From a checkpoint of a small mixture-of-experts model trained on Wikipedia: 48 experts in each of 8 layers, a sigmoid router.
Below are experts of layer 2 (counted from 0) of a mixture-of-experts language model. Rows are named router (the router's row for the expert), gate (a neuron's input weights, with its number), up (a neuron's input weights, with its number), down (a neuron's output weights, with its number) and show model dimensions 0-223. Each number is 500 + 40 x the weight over its row's rms, rounded and kept within 0 to 999. Numbers have three digits each.
After each expert's rows: "gets" lists some tokens that make up at least twice as much of what it gets as of all text; "raises" lists some tokens whose logits its average output raises strongly, later layers aside. This comes from a sample of Wikipedia text that the model never trained on. Tokens count by the router's weight.

# expert 41
router:398460520437508548505464450458514508549557505461528484483556523478561421518525469554423528474488515526478543472539540463516496525502487468487527465539455463518534560514508494496518575554487492509524460513486512424585488546484535481495502447582446497477450512412562571479486478487504463538477462459485501439499498431509618532551517503459472486484527545543482494485556540448515492470513469473472466401491510516513474495433557521459522542519506468397583466590547493445497532513522554450484541466577511546528532441457427489552516460571418452544502485472556481516513551521546496465548456543546516472468501508545539416521462493541551436547510491472473459506543581512523470495451
gate0:513572511562473489524547474523507532440487481561498514546552556528564538464502554489443504499488438542498528458527502467485460408473439537525464524507499518451502542545474535452513511479470475456458461577521482543544532537437449559468481555407462515502478512504495540530526525498488477489484520509455453462541476584525484518473506482513529515473469500537496499477489461463490446540507460564536508535506454477558479463484405516429502491513521501494505456487502496487491505430476486449497540579475405557424508499526560538449453475465486517510514476474530492526556553513499455510507464541491486535456585490446533506538484469530568474540460463547493434537542460494492480517498
up0:482409454520422484522469458515507538535513534417496554555469387470542487480485481463482496499533521558460560522495562516543459543517445510504528465470536523533480529458571467510459445534564509486485506497428510481487532497475487484529530469550445477485531469541497546483479523530519495518475501502551554369514516485538552510460437453466458465482545447531502520484511550531416472464526490528507520487459474571498525561492524485481502473505558478443551497516550434434500549541383493466546508471437509546495520557458563494472458509513486500507501564519509514528479485422488509516575521432492521421516434493554495455546483425435522568509525456415480488507496496475517554497461
down0:493554439442488498495502524507456482362587448577481469454542568488504489509526490507478505498554485468496511487451486456478483512549595572519517491531450511550459440530461467511508531495525540506464426489513429524434469524544436567522542523453524492498525481544533473507511472476502514468510546489516503485527511526576513477482484539563505552500505576542480505489513552510512480506467528588506538486452493433531465438502473490491493488494503576478492478486482594530531496520548546539517541500536539501442540479524534431515401499560548561495480490563535495504520457510516577487481426479508546518500525491509565501403455481469476424472477547562515573531493487540469557551482
gets: " of", "al", "ic", " a", "an", "or"
raises: ",", " ", "-"

# expert 42
router:478418487471462517482498416538499511512482546497510445524463516525510429437475480522433539480582522465536521586500514474554518566514437443511515496516554471534437518534496489468505546502475519442449466516468501473485464495430540476470484469486477521533448455433587550436480486493514509407501425544482611414466525454517517528492491465556469436472546503538531462440545540470513462525497469486532490509514494550489491481518598523530509506477533471480602458534608469431516449537483533465486569511546453490563541509424440495526525450503385490499443468488531475473496529515530522511458498525488510572521556474495538496497450494516549451563485497454483433462460521583492421516456
gate4:456427448496569529549463499521490499510550494477474435554477447517548463431432557486527527452506487537509553477483510451544462476450507469492467515477532406493523511548533471459489494452470506474492468580483517538505477438484510449423480483522382568500493509531565446544539596474463466505497523516520470515524587518507528552462505494457433425516505462544446444527398435538478537469520436477461443485604461460461467484562481509535533515428427481486490477519477494437530504532558555449488515547467453506480543471515536500530522446517523442536504507460424514503418466507517514504550581601516493575460489470521488478545504449507482488560519490482449447459478582531476478476440
up4:488468550508503475481496424504561470553447504569519497537474536511484502557477450521507491514495558524520530487554502495480528553555522522477492551507527569471550476524461492560579485509538453510488509493480545462484546563502574498575482474523562480518472439509458525456469425546507555396517509471495512541543483496506556533568497536530555489416500558459442546480594521526517491505531489498569522469427514550499487498470461485563521462449627520516511458500564429459531556505543510423546509471572513545530508536486476529486457488485425476531479458509490556520485539543459512481475486502509528422502496543452490568438453557507553443524527536544440506490507499438541502590496
down4:502497568494496512564493532456517489499493608497511560446470444543495467534442437467483560475440577470458519481558520474555496521492472497479496508489528484462538466468490505494588554550492574506463525515491568494508488498495538486540505502497473439534542539457559545484455528533470428503551472513437499475551451518440478547483416446511584529433494526470453479490536518555551446501582511428534462425437511495514458497487488527562565467491465521483549487559483457518435497489487508432548475429459509547438537524523564502506508529448515522463481470467568526473525585519518540480618573523468554444460545444524473559487498563506446521546492503520483448552474437516497557577481
gets: " ", " |\n", "\n", " (", "-", "–"
raises: " ", "-", "D", "2"

# expert 30
router:524479512515439563541515439493455480557489544364514462516505511527528451470495447553456545493581564499459508555518519495483487583509435493478539462518449544472495526497553485478525531507486546427497476528502504462509577517480531407528477433489530511479523459445565492480407539528473443464492458532465535454528553440444446468534485496541481458456531510491532476516540565430497455485497468443580447485438557529495495495548538499544487500524522491500516513547514488489511493497502564481471483459521489480518519510428498480573512426497379465507530485480619466538500523468571563495478505510504503483500563486526592435590464517536515444537543495405475513501514509531578446497429
gate4:501546497526477519435515493507513515520523473479478500451456453490504535557481502485548557538470455492500594487525521502440536544540497505517487505550502485568476543427531453509568570541432527509398424496539446450548516546444461480518537456412514478581472526489507535558457511466516488516450530522556496520504522470507476517566605496466496485462511484482524462472523475556498525535485463497503481516435501427475491541486482516479483525465552474465543483555526477527540540506447559547460447469451501512521594515509472453572519449464497488456529563540538557524563554550469538542457561498495514607436547545488559406517499510457480510574545519504396468565489569466553485553525
up4:526445497460449517479549545485546528483502554489479532466433527552525546487471514470498515526535516452506504457571545530441539506489470509461475483478525554574529522510523484508474476488495530524581461537521490538553564492481469440467522504459481386466572485540473496524442563520460384539560498475571504427551501551559527551434430528448463456564459487488462500381530500510516431551502455442490524462535491540561568487476497476496444572540558521481486414518553459449516426520506514499467530560540496452526517529527458549426495444493485453505504531449522532451483523577505483513561509512557510574462573527514465493497458462543490505469469502397429487503481550551529458471435
down4:525463536476485552498516521583501493542500521389423461458495517474476489552463508573473448558555458598532569511448495514510504408537500457512482530450493568498398494509547429500525512554533551461501477498551467617510510515454513487529463488428483500455465574520475443504465456536518532491417544531524565472534492481507496499503484470456462574476518525450518526447432432472484492583496463461487480516477465542533511542460494556486481507523496508621508463497385447478533521483527497571535465565515511548574545517480572463521486534496474461528499513548414485532439469487439480481531551497415453428550453533485511462557427558538539541558432517511521459554529516516530431523420
gets: " ", " (", " \"", ".", "–", "19"
raises: "7", "3", "2"

# expert 23
router:469477547478471590500492468487481491483502536435525492538536465515515444501513497510508505499544505509436501522447496557491498487530470529516535403467534554464424492530527470521547505513477473480474472564502513522558509497446486443496524470559425499493476496413529510420488583563523457562491501486516524500576513440491533446495487520543459487508564443535420446488541490369549501437532443509530446514461567565579516484475525544580492509492486497496541509516532512418491455543522480454525473478555413535571530481490479502525540455509459439482533441469497483449545505524562568538565539586503538464482549515500561452541488483501531511591518473478511488482469508477515432501454
gate0:512433505463496461460516433457510516511544550443412444544479427524468468492503471534488447491487478547547457485472432546462535538524520510553506456482572515553505488564519417439484528553533554448454494557558465502526513557459552486459553487521512487567532432534465538542562485527553536561465483507533550519537444455522508425476439427497510438463538508439463472508548433442526430470492543503557481459486528505497516529508548503498501484524568460484531388461492456465501554494536463508465559451521518412520488514523537518505529474550483433480509534466470465480496545518523458521447475484460449558551418514507497431477543520482521529511434552553475497592486485552513434508476
up0:440530503475514499527482506499540482473443490550556560496506515463506483448567482526495500523468483500490452464528549498469560524475510507480481571519436500455520497525508552574572499511476496497515506468478534496429509500522499519550510512536485413482430562446505471486444525488502481488531488557428488485477552484459541509556494538470464508546555451535531503527511549537439505515483437475487471499500465548425531537493490517487473484521451527439547533509509494581528523487513558449511390508484540500440533493454503482519550461425514589435442449447477518515441480473481474457537469528541549421496589510557472505474450515458495537431522459439525482463508550484514507521533
down0:511487475534487485513495537557448543458535496455524539521474501508478528478501481509472542569510491486505546500518494571580449558481479481455516538505519547502610546455466536486517545489509467417519466486468501460525501549459508518467496519464488506487491462551530481481464522473398496490495437489477519593425527473499416488519482425459496557501492541522537439537520585462505509471523511564423487489555475511518469469428439541495522403472438506467530501453532463444510481489467551514434460544516461497505517543462504594516435413523492473481429481545498469519555539526527465483528548467467480495480489489465483479557474560493373466491496448496540462536497533451511555510513
gets: ".", ".\n\n", " the", " it", " as", " he"
raises: ",", " S", "-", " "

# expert 8
router:475545551371474471602517359471506497508467511542481487562464504532541485474494564481510519489511556477441525500541573553577474491526478530535572482493479451450507431525508532465545497576445476499496540498530448475506423519500572461503517477553497509521480477386519552549469539515540501509510569462458491519499428484506531548484445452517472503504443468541480494492451526526526482440488479487515478486525518486492492511496525527543483518506493575446503524572508530469547404537530524436518528489517465475534538489500448441549574460484494496431495493477519512514446480519537525500519528538471514555525444464504534483513469557494531495508503524483516464534560504509471574523492
gate4:499473472495568479511580447558517484514404438502365536525475494565543502503523495553499446453519481507474504380532556535506487480509415537512478471503544482459498441512515519495509537431467612512577522532512527468449489534545449537479504544582565501478536484492561495503484482509536561544477465458518486519500450565489473559504462546449511496498455500504446511502511510541492554437475463556483463519490556458444525501431485418467498466543479522476528529537511515503570494519487510480493442474523515543426560489533519507499508446508506516505512484471445484489579480539495535560547425524494522468565506466540450435514559536528451507418483505480548469536473490537512512572565
up4:487565518501493481503487505486485500490475463473506506433523476501513533531515484494488463543486547480561500464472505501458487461456557554454480475499517423471516592500484423474494499488513475574497483483554446419516476508494481541545489530486544543528525512514517481507563509481565539549416543525530504434481536478520430527450555506496535501494454483533499524495498447453468497554517546478477482534493519480538528500437479466409429501557448441511469476464454540475463560467485449547532512453443479562528471540458522555407430521457492439549452506604486591491528449443485528506497489500588508491527493451544522462483599412540522537519485482541454465499518592562527525503489
down4:529512564548544477491493478525497539500483518551450518418532504525541469417484528566439538533425501482459483529451540461584556534547537514519523561476445427499558513498531512475530535466541552456516496462431490498517445498527525525521447485488478523542482479524496500481489483520489472532598494509592515512538407484479559514506432487523517448453485571585435504488501544506525490470485448573526571489483539506468555513499510492504554501502491494480534534531562485515512461520525475568560460450524513508572547462519472524467583493493564529464498442408440489495467433466501529479531527498425578502490528564426450527539422530419416522494479523484472513523435489496441575490515
gets: " |", ":", "\n", "\n\n", ")\n", ")"
raises: " and", ".", ",", "'s", " with", " |"

# expert 45
router:449463461533549535522577438532431445526539558445455449562550455613521454477524491545459498465572534430420494459487503471508438600525443451508521465494484457467416509500563513471482557503476520430477504422496520526561560514439463449479550555545483441565510468423544464523505498465493472454517501454538554509590534426486519496552496470506507459452543464451433527498486500478480466504474467418489489449591563490502510497549547518527523456535437578408570501551488431475559452544473489492469535436503475447508546515500511479542538502544417441460524443443497489464498536470512468494561540544514434545519564529559531513548446523462529477541505535439472499519448510489503439514429
gate4:470506500491453481494506507528497475499510546459524485496508507521540446553569524511478559458519536465438505451476526419537471560459531492469467528518498475546470530524479504546512454559555563522532508498412625460534528505539479424541528548551533565430484493555466538477471495509501464542523474379477547499513401519477527539551475479444500516512492440545507515477597609456494441491492475457529456521496467486490513486488535540551539489455449474485454446539464466503482431564538520485442380462606553498498457476521488475488567486460469546527456517409517432465506485547516506445518473541508530536538550522529485505576559500474525410594519521471506548479511578492518490518474
up4:447492539540521450503435499513568481505481518568420540499500507500489457442446540488545528549492501541504572501549487539508524484561493533570488459513555519542598448508553536503453522435485434525443519496511424445517495528436535598508516425538516452457530463473532528541489483506524522491550478570487518511516538472469534524479478591513432466473473482490575482492465483519562555505555489529474492480540490482556516505432491528479477543457512504478464553508521585564579557482523462458478547509432488514544487498453507446457534497532502457437507457539524540569529552429457520519489485456540494510429436451431572495476503570509557491450526542517521522525526438520565498527533
down4:490512496533501493536537529545407492576532500518445505515568453495558476471503512467530495476456497491490507420562528500483457555422447511446563533500501551480482487505543514475490514557498506494524451515501537536460515504500450512488585560484536510442469497463469491468461464438474553518546440516487479503475548443517555569485522506490506511527501476507539546461483587529479511517580527507453473500526444538459466508448520458433467466469466530486549449560540535439478469530537539480434448453521487458522524478487524545440523485487454604485517505491562443548547466443524509444484583562493618467542453461520565562525451507404504547506476510488446511530463476448515567506434
gets: ",", "1", " was", " were", "′", " is"
raises: " her", " a", " the", " an", " their", " his"

# expert 15
router:415499544448497519515557484512414517520474507522539397441487496496572417479463456503546530494561523469513534520480484473530528579526460527487537429516457454519506478490494531486519550545495489474545430507449495503549487514503528440539506480545498506519486465388474518472377504525557493507490521552472562483544437420487601517473502501531471539476484442588519444492501489467528473511501468440573480481517578493462512494534620591496498519487528555484495456541557431428440514517524559471453494401526530555511515511506447502475554480510469464534545447481529514473477510451567511485480496538511557501478543485488482480479407479499557450504520536436438428413514585517497452549408
gate0:512487524527468497524514378470468470455528562474470522500448563487565516489537546571468467517483506543462553475464512406470466478475526453469435537514515426538429487495492479534460490532506565491446497505523466501566471580464591503527516468572544551558511452477522556471404508507538432522479513489501464468500477528477566422525414458543540516486567516473568474532474470512534547471439499491596514493488490497502539444549557506530557497421556513475525538573589442502478460526517466562474552559504492500494467559503509484504470494510487476525498436470427531492453526494508421448494468443506499565493555521470559465557464507529547526521456498544441520485525505570455554584503
up0:526555512527507489522542450506461530429474546484469527498515498526515489512574519543531482560549472531490482455491509446542486449417523439436453599542503457480477472502458545486472452514579581515433488499566493445454446566503584518510543546529546534561506477499522541531434428504535527534457582559456472509495480545523484501559484429497463530435471517455548502507422534493463523437370567549619592437480532490485447481518567498526511479447573466538496516524508488509488521436556484533548558547444528454481483524458550459495536466496504496531534492490493482520506530504467448468478474442531514520537544565444482441473451588596491510506470574500466451419557516546470535607492
down0:478533396525564492484499570508541553546521487523454475489506527432550499485488426466532499515499559537568473476596448576505542480531528505509479529436538395461561487461501492468502483404506489519456568481517485530374537533517527504409480511507477481500539536484503430565493531460496542491528481560476520515488461460556418501564460568478571512521478520504477547477495550515475503457503559441422466518539502496461434567458459585412468454503526464459463506475414461437504612530470506524509507478453506508478557467554501535493517516462515501572440534513474506475530554485460482522476545531491465471489610533466479539460497513494408480457572415473564525531510500467520570468514
gets: " the", " of", " and", " to", " by", " with"
raises: " |", " |\n", " "

# expert 27
router:491541514491467493587485415487477427609514496501509511542501436527522495477495513509535528407506593462486554515471500515546516548528437435540546464527468483510480505479513538481499525557437526423516464490512505482501503518488536491523549504483507567546533480499534548495476591488463502482534468467478550458508463521500517557507498457551452482507496330541473502460497575467469444473511479451524457511467528510556628400581511512532498554445423521449530480523475453466511453536529537490495541461534429542490529522521437502535525526500468485505516521486495471487499518450530506504485578603506536547498491417514498481524552497455572460511412510470496491479470533500444512542487
gate0:498533532518529576546481484490543498502512523545529499518536481526503479539434447464503547467496494548458420490549492490472493445446513469495525541551445549505467433529492440434428427549571501559476493507509485547470550497519538530452542509492446542496506536530405475498554471492464527482477521483460439456456530513502525423426424534429503542485491502471526499484438461558497563523499563492533480464541500522469463523513455409549502430502438518498464597506561485509501457506517479552508548491528517509475485532543496429560451489528521546503442479550539476470479403541478492453480485473508586446463485500495468511584529559523545496414504546529498420503497446424524553435559
up0:529491576560527484460480502529450498502399509573549566429488530574542542480483485517525551609472497534526494502549497503416494536511594475487535521540509483632574527529522457481557549488443526507484483457469451417496524471513495501448514577515484478534496464501513493478502511556464442530541527546519533488570498525457518537439590509549497453508484526541497493493484494486491529569513453444477492477483498449554474576536507545460477506384522493528473493495534447490463492517513485464533511541515471495469452510464393498495475525501504559555569469485494515508533595517444525557521532554586449465510516529419511570500564503501485474529445466516594449547548505568429521464521
down0:514527491470500560552528447470498488479493575510499559504521536549477472500438530528506433536486520528465478545469516466547539500551506481547463508481450531533555557528527428452476509458458461539485462469491526461435604503494501502505475482452482461546490534516543502489447559484540531529468546554474477429547517469560503499535515533442459496488509422488502556475545502607459538482458516454543485514428506478538512552439415458528432478476550527541531438469465480484523496470484551507472552495536454509515556519487479472500459468614504543522540478494452434498507450494478425448506497550548513462495548482511538436558617538510505500509464557476478517465498495545442520556415
gets: "\n", "\n\n", ")\n", " D", " P", " L"
raises: " ", "-", ",", " of", " in", " and"

# expert 4
router:532508505461530546454505492541485545486506469485496426546454526565551526478465505486561541468510452463533517550451502480506527597506474445538521469447493485470512451561525466470577535574441564433437492498473500430555495451539543480550497519578489504501486434492606576551468553478553436464548458492469511499500454552497515568481473535494490441456477476632415470464510517499510564450482481514528519471520517452480519502518532529541489531406524562492564474527582462460567445498442572477459499471485450536530473484474477504483539451537494452467465497435508568487453587500581562479444456534510522537507516507480520457492520462469591489513548498443437454443498492459460472513483
gate0:531550461515498552565599507489471472526455469515464481468490545473483515548483542532568456457576563521460485496496563463520463472523524483540491447541462468520492480523460445530469500476553471500482435470540487492542531524478530422541485489456540463492507503491481427486565476540509510506514480539460538528431548465479504529500514492466510547485450471500442499566476499572497502534536456523584525445486488592562521534471493556470447513433559512421483491476467519414453521452439521537542570450475537477494551575497489518457493541521499503513476493538525448557466541530508492491509515576509469503470488544523536506537533464476571451500456577501491503556542496460554476472538
up0:539523455575494532585546560405507510463505479545475535523552537426421506538524611518508458454497520564455450389473533481520529389502594483506472501509433485502497503512493448474508468483548546512480445518497414520474495517546523455548446523426500560471504538499479488510521457504448562505609535485447533491488489488462517519490505499432501519535490486434567531551489475572533557468534505538556526451480468586519527542465435464460422564467558512527450492520410565483461504468500443480538593463502536486467520542498516466474495555538507504514481540517485466560470575547514503510451527502545526472519498493517504476531519454519535459471446513504499488575559508540465546523529
down0:549574498536468448471471489400502406433414433460470462509490510450540541482560428485489486545522545559525496489493533480504483471529493476514517452586514393505446500518513476481515533513489437506437536538488573472559479548577440494427493513448503441525537534531491424512541518396553546505478511535485402425498480510563503470498500525522495575495420485462519474598456459537501539480463494506478596544530469577489511431513481509497412477489498528454426444460422486476476499481493394506492545510494493514494470532468470580510477514445513589517513520499509604526474507441491393528488477427536534456447483477476517525498543539536501539495507507516443567514456487557477510493446
gets: " |\n", " |", "==", " =\n\n", " \"", ";"
raises: ",", " and", " in", " to", " on", " of"

# expert 14
router:487466518485480492449540500561479485484461473479468465513469530510532510427466460535462526503537466443552536568453509448510511555523522460556503469489512504518446513510572456508513530549489570470469505497441519436552516438455452509494534478534511470484454486466588493494500512455499418480492441486532574513565468464508526480472531453468531435469515471506442487456587552438482533538471461429496508452524505462491525513511548509483541504485464485473524510500562427463587464567459565488465521521452456552571456551496467502467541453529446452450490454445501516467502552497492557497541470511532496523440512516475530424515491474553579505512510485439413435448451540493526449496471
gate4:497450443516559519500490497516539557546489524471568539573497513514520499441448526534527570439436391515511439617451444546516488492499520494534558530522509472497434447472460449539531528479471503434498547547500508486548484466518485460563515473545537522530520497528472531544557493465577494497571441536466471524440513511495500523583493514536553543420494499469532484519550487499518554463529550537511532445440521426479584490444507503516474483399473498467545464482544555520524515441441558471462511511448537483437511550433539458497502577515533541418525557449459545590505497485493483540529503512530514524566517489530551490400491474466565484560483458455473488498460502410443467584485
up4:531523422454522518482538565476464548523449522544513537506591513526471504508445546541483445488593558526547471494431571464521577481509486397500519457441503475503545463526453459441484500438556510426510492539488541466530552502496543484519558482479530442437506545560534526491548449509521522566599465490507482569475503434478498504545457488532434522447517518561498517446527430520521554506472519482474508523511553521514464473536480511403455591446509448535505469524477503457478585460469513466526484597455507535517513475426500486438511499521554500514455488475471526482454524492519453425464487539622528496475466447548458429429497483543498529460520458523414427453503494555456458518482
down4:541552531430497489490499575570520525507439509453535483522392469521489464491497466496476442511528473473502439486436477460503482598479504454526451496505545488500545480498419565458524435468478511574450470556488524470456468481548516571449542512534568448545459492476512459540489484498544550470489507480528532589518588540531569575479528540538515486433443533462509481472564487534520534552482589517510523521492433533513447449495544470515526462482492489500469557433480491510454529426519458458467419506456469462532453578559461510501430622483496450451500538466484484530490460489467532449478544464569536531502497466521468513490414488493561454495487567584450415527536551520505483519456
gets: " ", ".", "%", ";", "–", " —"
raises: ".", ",", ".\n\n", " in", " of", " ("

# expert 0
router:463482541482544548518544482510448481536540538465455493532501495513530468504488522528485479507531520429474484495537494465473501569527480398496563455498474534498528525448546468521552578512485486495522495465511548423544531526480477414463554525562491451489481504431528488523510492513494503457510539420509532558562558423476575525540470478506479399494610499498448457525486536386452513491474435448493439447549559503510478498475609526497527514467452523456585511541528471495540477502474525450465533471496482477533504509488505458566543508558448446490511473471499484505518521510547542508503509565534518504520539523526553496489387464483524497516483559451506476509455559436556418537465
gate0:495492525491538509486524429417493462559511467493486491512474462425506519502542442536443468494450460482463539452462553469545590517485463503562505505514466537493449556528543533454526494459515490539568517496470489473525520642523478442441530535552508495497545533498435477445477468477513527442527447538459462580503474533539553556539501468453437593556461568563562525436566524509496482512449490490516465516476403511453563491568481508494447468452508384515527451553553505507564444476525449537460494528468446478524534493511497550460471458521511542459488498494559472557538538526465479606525454469557515451511536478468483523486445529509518510522529489456552493543457554425509497527498
up0:568455537561454523552493453408423451564491414485550516534501400493504486553510487507461520524531448475440458505453510464504455539447482485547490514436504498489466464570484487533504578517468503501584555485534546482509514503477427579485493516493520507527501538476497480489463462422537458444474539447547526566477508508497590452457489535468458543457554537460517431513513482542505497579486510474491521504573468509521530523516463475551440510505531505493564500483497470487543534462379467589449518489521465497497558461481526463457468489565528466541600439517444507478509486486438420558506515545534446519537540500452572547512459436493469548584503477504559488558461581505491432469508
down0:425539503426489491438529495515504478521421479495485475521503493486499466493452414493558495444484565447585480505548505518520503442478493493499508459549508378484510568501538487485461537495452501483521538559454569503497524518447472489488502481479431434506521453501530541517515458491465545445511536435456560521497490575424502522467448503580551554481442457493497476468565499555491539520570495570509495531535530494513449483482464529450538502600515479528463548449434563466492537450500479406577444477508519557547493535484460568528439504502508505496432498485505536496504516450490542477488491484486470434519484461477502573503413509550485513524474493516453517517463495464417512472537
gets: ".", " was", "ed", " is", " released", " used"
raises: ",", " in", ".\n\n", ".", " |", ";"

# expert 21
router:527528493428580475512503443512466512469560515579471483539487560479494411463445500531537565424532596478491510515529437520572539475505496444558594464462421460474516412497467547516543561471484460421541482459522504453567427510471554455511515490537528487546464447458550545505468505551519465491563480516466524529507463485448503561511519453537455546516484514510558492548514510414516503485487442488556475446568545482482554439504539584548537557448471540501511522544521495490471436542573533486484449437509563519505477502480425510532536480556528482470542474483484446483469510494629511463470471486525459538473491488577494485507512503441497432512487538495450497482512580506458545576492
gate4:538488516476425483498475496591465471504451490509510478537554474491456533547541451560495570555464529520535439517550486432454522472487523603465534464530480488515509514526488491524527505432469485464485533474531462591525469451557558469463537530554449581546532472466499512492492540538478497546461413490537400467538549441555481443566522511514477484459428480517581507468540469433526600514478521435495485526545541572497486443523471473443512470474513497528467525461469439435468472505526547571600473479500512502485460586448481498400437560424502470541465496564466457551481510500511497542474458486537557578532507504606521518477540433499479595493531497530506446494480476552487504520487
up4:491480446517549455486471519431497525518450516445548402459490589535479450516498512477499497539470428493542536443555458536500543531512507535420475453418497517510464483502461504450489474494516568556516537490470491498504531413524526472483521532517513521528527485462505528468493521439486503439516425553473422462549517426527560488485469491591523469458455471566566465539509506494554528436447536520532541474536552596519557459564580495519466560545527459521524494554523502440460498513479517464549499538448544436446520480509501492435464545559472503471485494527578565485497433562487535561451502413548544509511541504521476527499525484508486523518542495501498462448519452471434504442502
down4:452540449470530482428498485542482503523578434467482517443533500431495482563522470514482469511535570489546501517522555546473533416520488503483495489555499445496520623442486520502499485534504503507517465430486495465475531640434443518515473484482405529422482512502432504537478575476442487523399524495509509481506457493507501486537574571429500558503537497462439475503530531528483449513519496480424506519455448518545474527526401499482523539542476481601503485503420536505524438419507445556504491419479570487428497520541462513556495483517460597494500469515458480551541498506486519494547576441505526475444468482476493433502419573506523459486524526487500509493450536446472430535517
gets: " in", " of", "19", "==", " was", ".\n\n"
raises: " and", ".", ","

# expert 35
router:404512530463447509486486523499501523530527556508531468488498529505569474563481482492492581438510515529432534509484479552499532494484428537586550508489445508464488543541547467469506533554442516491458463524448514505610544522506478404494499454529460457471450472482519489544461536506520463536430508484516532492543449474509503519536498478516501496504516463499417496447507516416569418478538453531561491528512541526558462516524493568494514494459468494450561524507530500498480523590572509465500444470567417557509528479472475538549573429530470468528494474470495478468574482538532571475519510524501527453495472495462545490527452524484523446534528498436405433511494504530453497522489
gate0:423516533499509450446455544513483590465562475457481485532592477548454474495468475504499564521431465551550503514504477519430556478468556509500507512473500557422467521574509534476499497449475442485552451541487543487453536500491448453453492501518459500494525559502490516476471561548472509487464479468489435572521535503522414464492551574534499501478520568491496504486509539483522450515527521509411480495506521497474502481471508501460504471483477465546537589457417520504486502551563504482374461500560451457420566501533499509498531485614522497534515477461499472522467399493446586567483516540509524452482536575573512543491479533573448523486514435449497522495505507511513474454517
up0:460501459544486450458517495493514509551490506491473440523503488500445423539526472466478531444526505555556487492442449519539399534454479535544516567561531453529486485421511455514489484504419513480513495508496525500534442535542531459578521560490502545502464480484560560493475523524479551489571456532472458504441502505607526495555464501478524615424480471492504446467536502557575489450488459502550521511587460494508470536451525455496558527444429476543533494498488560419455466503538541411550532508488514487444507487531550506513508534531513469502507504460554540477535529445478529515471482528496524489441456506528504510480571453474485540469502523435487528557509449538456552540540
down0:481515513514456557551570503427498496521566481504535526560498482508476569520449501471504418572545486459562499502441598526417534566459520514425567427464523403510582562461519603465518501459533530547490448421530418472445525482446458490487478540477488456528512496480504455522473486482477501519459480553476533525497486526503540510565504511508480468536541536451473505506564573533440545492502519520493479504536501496483591469492549435567481456491584514496421513543510399475573503455383534498452498494524483518520465526527438492508500475528446497476440536519505490552509508500509534472521517515494484507571531523575533490500459495517503514476437544517502494511556526450570410453480
gets: " the", " and", "'s", " his", " its", " or"
raises: " ", ",", ";"

# expert 39
router:460480491477544538465475511570424498506473488466511440503497483501553529466488483576566538428528506464514556606459487456517542625534500453540523481483470489536550535530520512503574544567482560456411492541501470438577528434507515493548476496542474461484509470505609528506434501505535443510545440481459516477519464486492520532502503509483487485464493452556400461549504489481476567541536516476510513460449545443491553523559515560503509555486480537479523458478540480494539415552514532520468511491426514517522439477497462509477471468559466496517481504461461515527510588515535545442557490497542449513462501488514465442499576451501590500527519465487411466458430525480442423557471
gate0:460535550545569509451492479488446526571434462537594516493477525497500542460552441546534416538489489493514550444491435531456509501499456435423492486473467454531484583558495534473514474481529473496573529511479488501488481536532538493508513547572450471420548469451466519524559494513490433578536493467502448503478502461597479528501441512512535486523451449553494466590453512528509512487532464493534487424508584491502442537512505495537569515530535493554515531514522524523436495533559471538493457551502552468423483464539532526531492510535532449453510400561500480456516566520520474493560510536516485512495456513543473530464499591481498570490490531535540527403458528495466459460491
up0:555545540517477519489478509563552530461470462520507513480463506497485529529540493463426543511462487552564519511456580509474461528444552507586468528422564456487471513530541419482447588471503488553498501505497500457522522460521497508466532448447496489506474556539502576511544490512456586498446541499542503527526440512562476540480507415522526556510503558554509539448494501500447568498467443522442510523438459449483493428420529488468483518418494531504450460488542529509565599502501459452498573558431467572505510519477570476480550541475505471476481539541532528455488453484502466529520498538495520527496517504540500447428493444547475536526536410448509522518571528452539447492556
down0:587494519485503584480567529554474506516522480435506459458467555485484520522483555517519473525506532521500540576512534490446549533479485452530497462496431548510440600515468571528459681592496495510518476530448548463471476491494464466489531520475581526507557510501513484560553534447522503487429505561569544564553487525488470606461501573489465427547474474491497503444395512508445498490483530485470477538503605502507523563548529553443467517455459474517512456489571501547492505458489534464504430511533495516527509571470470518429485481548512512458500508567565459460488479539471546516406453562545498519498528468451518502517536501517449529529548545540465426421465542507470522467503
gets: " |", "0", "1", "2", " W", " |\n"
raises: "-", ".", ",", ".\n\n", " and", " "